Weights of a small mixture-of-experts language model, trained from scratch on English Wikipedia.
Size: 17 layers, width 160, vocabulary 8192, 34.3M parameters.
Experts: 64 experts in each of 15 layers, 96 squared ReLU neurons an expert, 4 picks a token, a sigmoid router, a shared expert of 128 neurons.
Training: a variant of SOAP for the experts, 352M tokens.
Below are experts of layer 13 (counted from 0) of a mixture-of-experts language model. Rows are named router (the router's row for the expert), up (a neuron's input weights, with its number) and show model dimensions 120-159. Each number is 128 + 24 x the weight over its row's rms, rounded and kept within 0 to 255. Numbers have three digits each.
After each expert's rows: a language model's description of what the expert responds to. This comes from a sample of Wikipedia text that the model never trained on.

# expert 51
router:117112147136133138120137168131163124135152166118185089098112143105102120156140106152084103133132099086119074131173136077
up0:125118160124151136106115130107126128116143109119108118101152133138188193126154122119153120111138117118128146122079122070
up1:099138194142113159116145148140126116131122131151134110113104155132132078064101120117159164124110126107139114111146122111
up2:138097139127157087103097163137123120079093109149169142145136149133117138146137119124168126150151127119171120140160085100
up3:119147140208131163125110141155124130101172138105155151137083105120122146151132105149101149126098076138105138093167120147
up4:134133165143133125104132187162167137148104100090162136148138133104109144127172116130167129095106115156162113089145116145
up5:135129111144170111104134177099134173137114122128130097100100127142133130113155080121148118131138108093123158100150146115
up6:091125119111105104144164111168119101159160153132148112106123130113120113138097141171139144113163086092094130123123107145
up7:166117122125123093141130112145149142120134108149111100147140165119085100149132131161092115125125125132126134114145117127
up8:119110115092132146148137140128130151118106136157154122083163079113117110150124113179140053123104131145140085114149144105
up9:097131126135150132128132146107145163150131143094150141121118159132074186145144113089113084139138124103123117129122122093
up10:100115168143140114143140105080146142124137157132143130140130099137066121150101155164182094107143126131180113128124139103
up11:113130150142103121143125150110128130108106137116133167130094131171120110108128140157117157084141157142171121177123123136
up12:109082122107130161124084115173157138131118150152151124136142083128145119162117148117146087095124132144125093130131151172
up13:144155125107108124133114135101119104074092126143163151151079126070146101114115103126149090118139156090153147119127118147
up14:118072152130146120113160115116134096121135127158126137110124145090119181115097140109135130131101143175147112110126136153
up15:125163120113166091117140152117117152134123175133116119165150134113127122109152096122144128128121113147122150124136141109
up16:150158149150112070130110121140140139127078197110151091151138142130112129149125131160152110128119103097140099144153170142
Description: Foreign name endings

# expert 24
router:133091148125143089118119110125148147172118141132140103113111171131127139083116099146131122122148094103149111143114137110
up0:114109102090133099129125155120132136139137134081147156090088145131100108124145119114107140100137135145141113146189113104
up1:071125109133126138110148154119167138099129107151112151121117117082118085096138154135134127127169149143120154103177113128
up2:135111149145134136099137126079154112160162129127111073076154108146102119149170150147115112108120138121131140118135132128
up3:119147149133118164149128092122157126137101095167193172148121123124117093171151100136146173103166115126108118173111115109
up4:146125107111107112104083124123157132122128120145105130050121140129112111103138132111115109140098124136141175165148098141
up5:095090121144108145144122136135135134168118131134141106140126091099139111055069117150138204158174169155143150157164133163
up6:139120121139151138122135108161131105132198154138059167103142120160067133169158115119156151116120131117128101114146049101
up7:129124120121103097174121083174134080123130153158153108129046122106119126135103103130126160126169112136134098130142103164
up8:188059136092159111136101157093095105123132136128144156154115074137130116122142108140077110113095104128096181115091119135
up9:105090105164089140160118127145181111109119173113127104126123133153096151144188106116119114121119157110129109102094122105
up10:147165126085178109103117070111129117108106130131101122136083117110127081143157139129152163120182169109115126120105160086
up11:175157086096142098106148179107159138161096076133146145124128139118165114185111121162142158150105149081125120156111106137
up12:107080120096102133135134107135117120116113131124104141137117103113114135101090155145129113074082116091155070139148108197
up13:112120114140109092110152111097114193136126122166155080121124126143136112149179105150104118112131169168116168132145113155
up14:140107092117152115082119171148145182121092142090190132134131094165143146130131134130100133125143175128149134160158144114
up15:157133175106152128155165130131143138141146133097143150115141119083134115097107106113145152148134129140132155127136118106
up16:145138149144143123162142133129118136159119103152159097091119111143137060135124136102116132156124114120157180128124147145
Description: East Asian name syllables

# expert 27
router:144117112112119124096153135146097128132132114198153120132123136081121105145174088145090077147123123074107109143152174116
up0:082138120117102187125145128130163116137115110143108096087108094127133142120132170076131137129157146146138113130114153177
up1:104121111137158102107149108125122204085095094126119183125130111168140121139158114141132120151127095143145101126162153124
up2:160104130151087133121130144070091153115173125130122080133114157126105123152134141140137132128124127119106123121165105115
up3:068129110131131153108134122091108153171121146155123154129092129089110111146135135102179106153163153139087109104133163124
up4:108174107143134153071142141090172139123091119190137126125127077161161135123157120127140106086107071162094129133120155131
up5:113108122134150101110159114166115158143116139105109152149153168135078128155162125141121113076129124165102159142130097173
up6:167114134133156128089137115142089125144100071130140097172142113153143132083105135118060120109145161108096161102171154108
up7:162114127136132111121122165123131109112121120209159101119132149130106103150166167155090091147111141115124141105171183126
up8:151120122111110086122093115117131135100128164136130168152133137137124167131120101122185111131142134133139120144113137132
up9:086091159140103113123086166141149099093069121127114115157139143112130110128106108151127132124161144109053135164136151137
up10:084116132089157110137090135143104082115110110138115117126073186087135101143166130146100092105140132095144180121134095100
up11:164139079126133125107117138162132166133099125153122153121160158109124074138136119120135107136148110127118118098108182132
up12:093147158148147137146102119108124121128109174120146142123134130135115154128178150111097103155154161104114099113149190126
up13:130118112164110102153123166173146138100093155129142171115173103123114098114159137139116123135103106129095097104141143119
up14:125103111105166083103090065157110148139156114124153166135122098105088129133138129126161168102134127103095091167097144143
up15:125138101135129101128128105124100143155081160141052097132121118118182105162119116148138117151139112093163160149116136124
up16:119086142104150117120131103130146147123124129165121094158135112120186105079104159117157129137125126134111140143130105082
Description: Political institutional adjectives

# expert 13
router:151100141081124143128107181134133117107150131176135086117132077084114118149106142150105118103106131124119126150119095091
up5:107141108092100112160162144123135151143130117106147143122110054086104175142133073117158145088145130133138081121080142148
up6:130130149135096140113123126104134152125100117128122078115128166128132223114132122118171092118115091169178153113089143140
up7:120117102117043119134127140148155126130110142112137105105120118125172116145116101112087149098109153090138134107178153134
up8:175107160054128109091114127160118151125101135159129120183114079155092133135150156107142146138133141145155126159163145091
up9:141127144132129095154089106124142129128105169165149101096116125111118149129141144167082158127113171181123133091117072118
up10:125130148130129114154126098170144140124156129107121078128109090136108103146105104159112124152132146125098133163075088093
up11:109135120129160156159106123157149136115162103177161121126118111108103112184114129106146160097120117122111125174143101143
up12:153152105167169128158095125152079147154096136171119076142162108115147138140116120107167116132122110168141147140154106123
up13:126080105116104117152102141091138140116134149114113130120147088158138149157155097124118175101102140113150101184122098137
up14:181110151099130119133127113127100149113137107159122122167078107150130155114120158078121120112100156111113146183144117114
up15:127108146154121149104117133158118124110131119148156116125147123125130091136140113156089123137116125098109073137136119089
up16:156112170127147074121120128138176121134123153134130129124103131098130141141121153140130092172087149094119099170142128129
up17:150133136112139109129134135138116131149156138144164151146123106120111113142181145136129131173166115117111123116170109131
up18:107134100145145119123177123136116144107134096121134090155097148106140117125137134160082159119092148130134140142133140121
up19:185149125129098173121149137113107133136118124139099158128082127139107127159104139113135090119092146106134118125118123119
up20:094146156162136139139109107102135130129150167092179112127110133115160082140153132104161080117119106156142106135173115101
up21:137108156080126161127132153196129129110160116134123143141139114138099128129126136122131140122129127158144146126145164138
Description: Hyphens and prefix fragments

# expert 12
router:149111140108095107099151151123130132155127117153163138108106134067130092150163133150052085148164130104135107160140150129
up0:167135157164132095097121129116116098172142117127156099130101129142122124164100109132153151119158153154114137125121154150
up1:119126163122139123105134154092135119193112071158127130119141109120120101160113139089098112096171109136101115104134125121
up2:163132160156129152146145128159126117119160129071093122147126114082130088088160119147095132168135133136126129139164096141
up3:141123174091151127093151104164137145159132134148157131143119111113140146091080126131087105124118098160134142143145131145
up4:133136107138123149148124121128178104165113128113136138112102117103090098151166169109123126123137152109085167121103149147
up5:104101135141082150108147117123149126138095108115122143104130116127167083147164113112138155192136130123136184147161137139
up6:101155093146133135135098130126129125110125139116177130064162119096097081149124121155106126099154124122092179140160115140
up7:144146170087157114104105089174114122140143144178143136121123141100114137083121128105156093126124115106127124173123112103
up8:142113117123182103106130138105122137112078128168128109156116090121147090143111133107122121111144142147118158115102142127
up9:169107137120129161114147145171091137127124156146149169149127111159126068142151110099076144133136132171137110145093146137
up10:072132144120093094135086132150099151122099107126165128111180092137135162121123159112158150159118132093113141119155125104
up11:149129114163104164067156142134181137129147089080108091132104118106132092138111153137125131134144137143134140114133143161
up12:113123087150136126125134160135088143102095155140150151110129090087106131167118176138103142127144118118106120142123122128
up13:157128121143131129130090157142120119104176116147146086109142145135165139132135164152085085098124094139123108138151116117
up14:094143120139059142144134159187094097126103098154156136116125110077153073102159152125127117125127131093147126112116093132
up15:147108121106120118158116108122154082128135170119117147128094156121049110110156151140106152132118126136119129132158109151
up16:160125156148116090109133128117117140102109148129102139150130137112128142121167146156156101184127157087111137159140164128
Description: Countries and national institutions

# expert 19
router:142107132152137118146076149141094120130178181136144090133073119119135119108166162118148138113134140109152120147127131096
up0:144115101157087120106099155170136125123165195117146160129141117144112166142153134106132176155116147130171105129127137107
up1:134121116141119103132154119179084140132105124159141132092175113140155156111126138161162125138129123149124188168097138143
up2:123131125105106117162108127130118117085130164171127128081129102110168133129147121146097147111163092117142133132152135138
up3:128116151165144119091109174120116095139132113129165071138101151127114076136123099151097143098164139150171105110120137146
up4:177089116156126092135128115124141120121133120164141123148100095151104146157106125142144139102124096093113128104100115106
up5:150141150106152081128116099109104180174163135136144102118105090105141115100083129128151144115140184138137140134127087153
up6:144110130126105123103111116113160036154136173139089135132110102139126145135107151167103132140123122151158124103118103172
up7:113136119130106159156119107119088114118162137133135102138144084160148103110141136077150133131084114109183144122119167131
up8:091138129139121118120120125145142086155166112126106094127115103105120165116153135147131155095128139154117192145160131135
up9:167097107156111108149128138166179136146177131120145134153105132090153091121135123137146164139158153122118120169119165103
up10:098132165106146163139127120130117096152134141122130124092122114092157111145158128123130081120125124137115136125117103126
up11:088094122125109102108063118068108126153111175161114106108143133162112119144074139144100149106109135129172111111158114123
up12:191111131093111081123111165104138133128162135111115119150118160097113130145126105106152076130135162126114117099114141157
up13:108119112125096158125137123119149136132171159103157111166149151083142142081156128150130156129111130073164139155103131130
up14:109111109112117143094102146127166113123084192091152147092140138131133143154193151176154108115140084116081134179138120099
up15:125108145125128129135152123152137105103084109136099126120135079105085115094153095132148155147129103086172132112105110119
up16:118114207138195181097110133142124174136128181101127096159109125086119119113134099102116152124123122140138121116140133119
Description: Name-initial pieces

# expert 21
router:110065105124119137137137143087151143144134123156136100163087135121141143154103115165120131105135168106165126173095138123
up5:154082158152148112136145144116103147134128145137127155117143128144141111131118086150147129115145099132113133116108179104
up6:082091103121116141137144132096102134125109143139102146111147120128110087139147110141122114117143130119159106090092142091
up7:155143146116138146167152119120136150132115165132114119177138081071130139147126098155093155143111164110109127202105153145
up8:108154105119162125116139159115137151113100140108150143145104142125158174097155076153127124094128170139142179136153110153
up9:129144123143128110159103142085103153151143105141110108095127110158112075118116116152121130086119181174125083121102129099
up10:143070125159093159144155162075078133162184121118135113115147097095142107138091081150126119091111114108106165114105089105
up11:084129105122131098116155117111093088106116141149144146153119096116129089146075141124134162131115097152104076117147128103
up12:105115128113132138097152126118162158138101118150131122113098152168133091103128159140140115114139122114111167139141133120
up13:169118131098097111120089169196103096102091129158183135162082114134130177140118131118161197091133164140163121132128128107
up14:139133137128158142155160123144077117138092116137115106102122126128158128134093079127140099101124134120131128123106091138
up15:162110106152136123144110179083128177084124109101100141146118150159103147102071143141148081122104138134152119130128116071
up16:098125107043103152148167165093103122160113135152120131163122148092129122173143122114160116123126167134139118153135116095
up17:117106109096114126129114178131134104124158064130147128106166148087137131112116129130112100112121141086108108129159132154
up18:186114150120152151116160140120198172111135139176072125139098105128126141106135142105139114122119158111154136143109101133
up19:104121155129114178094102132109143122170135089089125100149124095100126122133168109094135138147167143166159132141074073161
up20:111112130129133097120130136127129108154184137166115092142092119146136106157108096114148118113101085113107145114131069152
up21:114137159106087125142186117147111130122118120157154116135101156131110122161153117137135143099088157134120084133106141135
Description: Infobox row starts

# expert 23
router:140107094149132132119132158148096138138168124176111124137095104135184173139135166161100107124127101087159109154125180151
up0:123128100162100131113125146132132127125128124137136096136123143148113167122125097168141169115097157155125103124153119120
up1:092086127139137128131133107134104153100098138094120101160156117156136126135179183159131118127141135096140131117126173169
up2:151122105139095117163167137180101101110124133135125169095076101138139092111114143106060121105105098118113107117132113126
up3:112147129128169143129112149127122150132123099112104123120126120132116120151139128093093128185144125160158177127180140190
up4:142145076110079130153149078095084107134124112107139121134104151135109097173156128160141126132118140145135156177097108097
up5:168119145103106112125160106118121113144130138143123163125130096090105195128152157166101178132117157142136142150137139131
up6:124100117109136114114142075149127144104124125101120154155176160102126117150122114110129079113115140085193129138135126120
up7:076101115152124111092132141119089142135124094139133152089094161169122162133147153162114108112148138158131132134162118085
up8:118113141075105140114141121115078138132140132098138087131107121156112149148099156105118102134122119142102112135088158126
up9:121143143148108112100106146157101119095096197133149106115141107102157106118122103139146117130146112082135124161138178131
up10:103135086172110142118126138143134155141137123151091139124103094148154151162120149112139130124144146079134152159085110106
up11:135117100113141127142156142108115121155160111139129108155138163165159147080177118113093123142097143160140139148102134151
up12:153115121129101125150114128127125158182128120108112116169122142116129093128109130169163158116143137118129076130133166137
up13:152163122111165168092127087123141140137128101142101081133116075123108092146141131116151133122122132137136095144116159113
up14:137105113172122160141116134119174135118143095123098165137128129066128141146139141113139115143088116123127129188149079151
up15:130083120151117115162133124114100142157111144125065097147117119075116125096131135158109123110147133151132085132103147103
up16:192126134151127126111077110195115126137147146124138083095086153118173137152110159113126127097087103103171142092120152122
Description: Word-initial fragments

# expert 48
router:174094149143129114132161148151075118133193149163134103113098100127140122126125103178126122149115120106143133137135156125
up0:123092165148151109119102126099154083120144091125115100124120151100165107175104122120119123129156140074107105093109120181
up1:152145139151120139101140099165120099153113112152110127114103114141131145154092141132105102103121102129136110129113118141
up2:161134111140138107108143135171093134114155168128137112121124126127116138140116119103139139118112122143099126149111121159
up3:132075116172105157160124103128102142139144140161072200116075137122132138117164140155100139170137091088152129120182143116
up4:159109157073131142120186166109096115121130102167121140143113149122138143138125128092083098132139095079140126081156126112
up5:132108115131116087148133093160144106166098123140108115111123184134110152120124117109147137153121109126132110116116119142
up6:126131153088159125138131096125135098144143140127144102165159147106136175134121150142105062131131092096125093141128129152
up7:164159110154109118154123120141084166121132132167152110145111118153143154130134094147126142154123100141138111121096132111
up8:098128108136166164114146085122098132111131100167139128137136090147129127175184156107127145110126077143112137134130138186
up9:117129120158111132155139124140162130127118125162097120098120161117089144132140145190155102114108144119151148111112156141
up10:121124131090126143155118113137110148128135140113174113147144136120091141130138163111126152157098124160135132135134099119
up11:139087158147108136131062132121142150116162177118105141133086146145150148097169133147166163171127151110137144067089113109
up12:164140103150110124159115159145103126117168117090129168136121137110130138144110155125123141101100139056089143146150125106
up13:100054108082131127168128103067121109143128145137136136098108122152145096125121144138105157132149147117181111118112099104
up14:128106110123159177165136136126124123186149109095107169169126081104085126100131144172112156125139150130120146107134062128
up15:144105123141131104096102109104106118116161128129118124157137139159154122134135147147111111119100168104166189141114125107
up16:172151104142145173113139090131141125165110145141131099102113157154177125112127100128118121123111081134116099151128100142
Description: Lowercase noun-initial pieces

# expert 39
router:145066139147080108151094184149109124149116142134122134152117136098137168152136109148128160144134080151167113150092165137
up0:160149148091130131124147136143124131169149139167152075127151106142110130116160141120082128130117163111126132109145132147
up1:140122167098114120130109139158129175119148157129144154165151127171129117102131113140108133117089083124115109147115124128
up2:098127151125094103142058132103074114142095146127132137121123161129136122082100099157147142151141131157135131178101137177
up3:127133151124150141127124119116152128077100152121111073118108077091114102121147132158152138133125138116158109107139106113
up4:138068142151140096130105116156081101136128117137100130128164161118139133093142128132187136134125164127109122121102163155
up5:129146157097135115124132114132129127179097138190142140115073111127162153134146110139144166150107133122142157185152108102
up6:122099143108091106168156124155164124098123126093113086120142167096118113062117167135143127108112074134142139124128114126
up7:147150082114131086143079141143103123095076136134155101122101116133154086082108131141125140163116123150141142087093158126
up8:103138122145145087096100122101144158113172137144142195131090100106123126124104119101126099114139109125160129118159150140
up9:083106152109153137069134139134119087137100136101166121049134085111154114137149105125144101149129136171135109111085118116
up10:126135134104144101131109164137099130102115106143067156081130123097088117161157114132114152162081107125120157145139152120
up11:098095107111118140171108109116122163109108151095139164138151150116097103146135137144109110137122064157118136115131114074
up12:183122096091167145109164118132177113091148127087117119145106178103116115143108107150164085116148142131140128140128125113
up13:202127116113132101154127118086127120156119126133123132130096121097128125100145191137134129089135140125112132140125162124
up14:113123123119116125126145161120133148126133165078163166144137150114078154143139142123080152114161117140154076152157132183
up15:129140155133116151122177143122102122124112106099132140131145151082117135103132158158170107138147107156157117132146140107
up16:147115173112077090139098162125108118158167147144141104132108125103139108140102171128139144140208152102135110139145111143
Description: Capitalized consonant onsets

# expert 16
router:144100093112110148122118150072094149115178142145122094136120106114115117064134111117120139150130148115135125133096145096
up0:136142157111092128146107105152112142120172162127099122149071120143114145128152141142094104089105128151127111106139105149
up1:114105123133104126128144105116139105121164118094133149103127117111148173102128105103128114137097101143130191143160116146
up2:063129147086065147079145137190119104110128083103128113101139113110156124101115109098127096173081136155118145113103145104
up3:123141096133136172110143186155112133125142155118115148070148100105161100139104096162096139144128112143165132136148152086
up4:175110095161130147134102158085122154108115131141043138088123168122137119090138119142117151154129191136163169141121113135
up5:159134164175118132113140139123119125124142156155107153150102163118129131127101094117138150132143100115117126140150138128
up6:102133085152138148131118147139142127096152134166090109136106155109133123130170153144120142094107130134135098138128127133
up7:096114097119102121096109134120087120133146107140099117168124153170114165066120146069168129110128124112132138143098170106
up8:169127113124143142083086122128128118143156140122099121090142132139108097124122157116115126152137135124193119141119144157
up9:096109173120106136095115155155120166138114139145132057078117127112124123132085159098125113126161102127192157104112142100
up10:112101149120149125088093115093144166106121196103113142129120128081139126149118128109098114132097103113170117114093160146
up11:095162165134128117154171118108140156118100101120192114155145110059149109135095132151131138154147131076105102144144102096
up12:153094125140137152152072085122122120127086139132127146128104121118112110113109121154149154147171104118122133172168149124
up13:109126137096136150151184168125099114139134139115153149133146144141149114108102137122088115181147130120160117096078100099
up14:090159111143104163121107108127123119148170166153120150127167124102150131106151074134125100088134107120105107138096189130
up15:124081117086097166114120105111088152152104116136173121157136157114144109132138146110152073132150142164095135143164101110
up16:158140103139114145145111131069133176099132141156121108133080117115117162106121137128129184149127110137155123141111065165
Description: Capitalized word starts

# expert 2
router:119087112119105146115097122135117124113118142152159136090120135099169162145147134112124128102159130121147114157116155127
up5:122119129099116114120133131155105153120110136131130123137120099162127146157132124113092083115173104127160108157139151178
up6:069125122138141117167146155078166122110151139141118115086107160158162132104110155126107109138127165166130161199078110100
up7:130183137118094121166167118124142115119106139152133102150131118148138104154188155132131101120140129150180101146132103091
up8:154137145135151109115174102095161134113124138172117140165155155087164141088127155167122078105128102124145107123131108089
up9:112101104115160123088119114118126126124149102132125099124158149122154128116128119174112136124153138157140092088113114100
up10:130156129125150133100112133107132143073110124105168127084113138185114108122114192143119116145163109120087177105115118168
up11:179131133173058140143159099160110095138120108145135157112147162125157179136116104087106140144129132113115111140100127134
up12:127138063099161144107144142124102152099158160157153089136126127067162117116157107119126115116071151128102131155112144099
up13:121132091163112132080115081135150171124168130132110112158082164106155181152138154128155119087111113133157115123087097134
up14:105149088108145155114152124119119113138134152119152170092117133130157119137114133144125142153144117111143110134126147158
up15:129085120118090147112153106121101136139106126124110122137151132133173096145104158098144082138153195143167124119170145095
up16:116118132155109138123141093130142078135114138116120150135091125120080172124083152117126118135141079165124113133094110128
up17:083097126114121114100182174136137133114103105077163126126133105141098096142155129119109143133135095094146124156133163113
up18:142135149125128049095131142110122086069138105144182145131090170085102121119128093111156113145138162131123141093150164118
up19:124121137144124112130097137165134107131130101099120159148143121090176124161120135139095137123093102158103148111133129120
up20:137119124142142112142093143158118102135151102117166160093098114113117174097111114126150163100149199113142123088157125151
up21:114107139137106149092111143127115125079121141129145122132123151106074161140136115170128123136107130131140112156188146144
Description: Quotes, brackets, word-starts

# expert 36
router:117128122188140125116115091130137108174137167132119137123125132112169177136120164150149143124152089097126137165095158115
up0:132137129167138126117111139107108140161175123107156128074109107160119132137086065109105168114132111140123129106128117137
up1:105157167156156112148119139137131118127085149175123124139120117087131122154154139145146161124140116128135136121076105170
up2:143132159127106111090135162140142121147142100134131155103090113131094122141133154161138148118141133105126105164135146074
up3:084150181125155140138098123136160175131149158124098119142148134115093148115100120152095170155122090142159117114134151117
up4:157090170165113171124107129129116132166105197108174144110149083143147109116137151109157136081159135158088136090064109139
up5:148122130148101135102109128143132181071103101118129106092168145110156146127132130115118111119128146140124171157146154113
up6:135110106152139083111131095115093123127056146115115168178130138126127158138153116157104106120098131098162092152107122113
up7:098095131105135112105116117137136153163130132140198150140107120133145145141140142151166121149156132134139136155123163125
up8:106189172123154124120140115104119135109089166130100151057112117139103122128116124137153107165116097106100117159103128125
up9:134129134127129163119136077113184127145163106127139142150122162118102157129097145167162108128141146123093136133137154141
up10:167138141093103096121107111088125056112090132127120122130086177169121135133119131113123113115107158121145160144073156123
up11:134123086097155129095165132105152156085131177131099155136157137120152159106101168094139108100116111107129124125126108129
up12:135141166103120147092191149137118163154137176151153087132121121148125124151109129134177108112139146105148126099086147123
up13:108136119152166154137118111119096106119096127102158132156119129160115151115173112154119138135160116171072114161172130109
up14:140103127118116167128080078153137145138129168142129150156101133114149103132164149153105106142117127132122120142121145130
up15:148123105148105137091105171106139117155171090137128147154118180153113142128102120155168112146129044170154135156172137136
up16:161144162175138153102123125084118100144106119096094146134128153120121124126152116132159167132133076163101128184135166128
Description: Quotes and verb-initial letters

# expert 54
router:145078144158135134143107160128115109148152142113140094111100184100108126129127148126122121133147071118143134161145179154
up0:151159135111128093147107134151124133089158121136122135148159169122110167156138095137152098140128083145130110134121144148
up1:126112126154119114170156112144130106118142108152148083158137132146145101124119148128090121143127111168191121171089102105
up2:135092122129144129143145111109130095131127146072123105144151148152125110111153122134123161143095129141151130107101151135
up3:107115143150122157109091118150140078162097091111137116101096072107176175120123133126145146173152117096126149175098115144
up4:135108102095111054137132145190127114077107140119052119131155135143144134140127122101141143127113162099122145124110140149
up5:124108134089123115145085164126135132119114134135169109128136171103089073093128118147153112128124108073137123132149147179
up6:127107132123155095151130114127124121149115143176120124103064121079092116096101159147133116175129165108119092139143101083
up7:094117112140033153119112113137145131116178138145113125117115154128123154140102162118109111094095131119126119100118127111
up8:076165144158132106139129141125128125134178135119139141125153182113158109148111158162091097126111109177119138120173147108
up9:165155114100112136115142146164093122155149149138140094144086144123152122163061172133164090145127119111127115155150114137
up10:149116143142132123069098149124110115170120151099140120126119185130103148145102118155070100081146115152119101138118127104
up11:101087125141103091111081122116111153142103130118065094141104149129116171154144115122127114126151134123148106154125135127
up12:162129146117130104156138151114126159107147125192142119106127143134146123144162110096115110140117070135130108155138159099
up13:147162143140146129136118148157165130135096107127138097108108096143151109127108152082143137142113153159139125148145097171
up14:128107145164122121178108094108096162129118121131101153106162126138148101154127139137162144155141114138124138151116152147
up15:120127120126179111164110112173112135098120119124141093156135150157114147105132173099159151151137092123141113169116172076
up16:075162128173121105104105163103146104128141151131137153131136118087139098093144099097122113117156114130142106116109171126
Description: Surname-initial capitals

# expert 18
router:174060127126145142166105107132117096144143165128122083099123131095115108122130110117137145115122113109112134171149174152
up0:173134114102147138150129142170151137118124100144148144110066116129138095118116131155160113156167116122130165143115132141
up1:136125127119101165172138101122159145089133118118101118143144118075115057126142072133154145130122146145114140192136155142
up2:112104142144095142128098135162123081128081130119144108159127140066113119142129105160155147123127114088114128126125141087
up3:101136125159094106148088102127100131108151136125132185121142163129097130107124128152164147167139125120174135120122100149
up4:112112141158170075102131157120099142114129102113127096124128111112113114110127114101185116122131157081162156138134117105
up5:111078107140156139143138065125126107124112134116138126106074166114118100148184119111116122096116140170146123133164117126
up6:155093106190141121165120146138096123091131169116131122148124099146134111126149124142132131128104118093140111139113104124
up7:118126129115129078104109127145141151101114125129202166137130136096127094130146132076082136127112129107159090167145132134
up8:155102112134141138159181127116138108156088090137116130064129120163130114123146143139138152102124135091102107153136126118
up9:135143123145109108139139120095099139130138139163129130127095106105128107098142156133145142117125152100112187118140163122
up10:106122122119129142132166126125160150139108191100135119129162124135123119129149130127100096137098114116134106138091106170
up11:168112124127165131119126126116106100107127123133162171108082151117124122125175112076091136136187145167139135138114137178
up12:140095098123080168120119143119158137131170138164113134115150136100101107131108108121118088098130165123121100144146140114
up13:136120172134105105151165108181159120138133120126129092142135067128126108117143134150095149100150143135125195115167127091
up14:126131124179136102164098100170136139149109128168137135133117147138151115134117120095165125159115121137089159138142113139
up15:128124071124169133099164101155117104162181137124093132088123154151131127155143147161101116136118141139102148124161122116
up16:110128111112111177138113105150116121116139172136166098112152139129078103122132113120119127144125114167118113157119130167
Description: Surname pieces in credits

# expert 6
router:159101139159165111075100118140144159146151101160121102113128165133143160126111142129123126089137111090137112139123117103
up0:145099141133074149089132194115140129163145119092128138174139108132090111148132146135134146102117110080109120068147125141
up1:121140154150128144127115133177148127105132122134171132162146137108126128176122113103156156153159100123123134178142147137
up2:136114122121166136132132092146113146109107110160089103131097153158130113131157127151105103127124094093086117106137161081
up3:129123133109168154078128139136120125150132140136110116118147126076138111141132145132155144128104122067157117108151117130
up4:159138090127128116109118108179145167137119134129072108097157134123133106151113117093128121113128158138169111141111145137
up5:088120144124143138097073100106126132100128080144127133144149116140156119122152142126113140137124150147147117168133124130
up6:127124133149132094122148098111174130145122103155113120174123130125128137126094168089095108122123157136108105097129194118
up7:120093118098151136127093106132160085112150112158145136125108097169176137138165155087109087156109073136149132129137109115
up8:186107088134093134151138139114143095127114089173145108097140131094129136126122160088117128117137091182153123145114115136
up9:105138154165147111130140153161156132138125114152162109107101159082138140135118121138137155133135103143104145154128127148
up10:162137144144158129095060114128128129128148165110171132146131148146115114102121114145168113108137119118118120110112125124
up11:098147134111165138141199121191154122134101102151107146129144168110118122133104134157118151113155112126115112143146138118
up12:137108139171130110112100106161144099091147126146117079131100152105137140128133126114095156112107143105165107127181171095
up13:154092102118120155135139131111094100165174093146135088100132136139102134126142125131145213090140170126082118108109079145
up14:161161106123177126134136115100095165128139097155126102148122188089108112131116117133102110163104110077142118111107134174
up15:144122152096147122125139137129134173074125083170150088114137098141135091132124113117120145147142149132159092151130116142
up16:105119142172114098140148097147154094104148157147136147113141140108108123139188137087139153129101141126129123176133145134
Description: Film and music vocabulary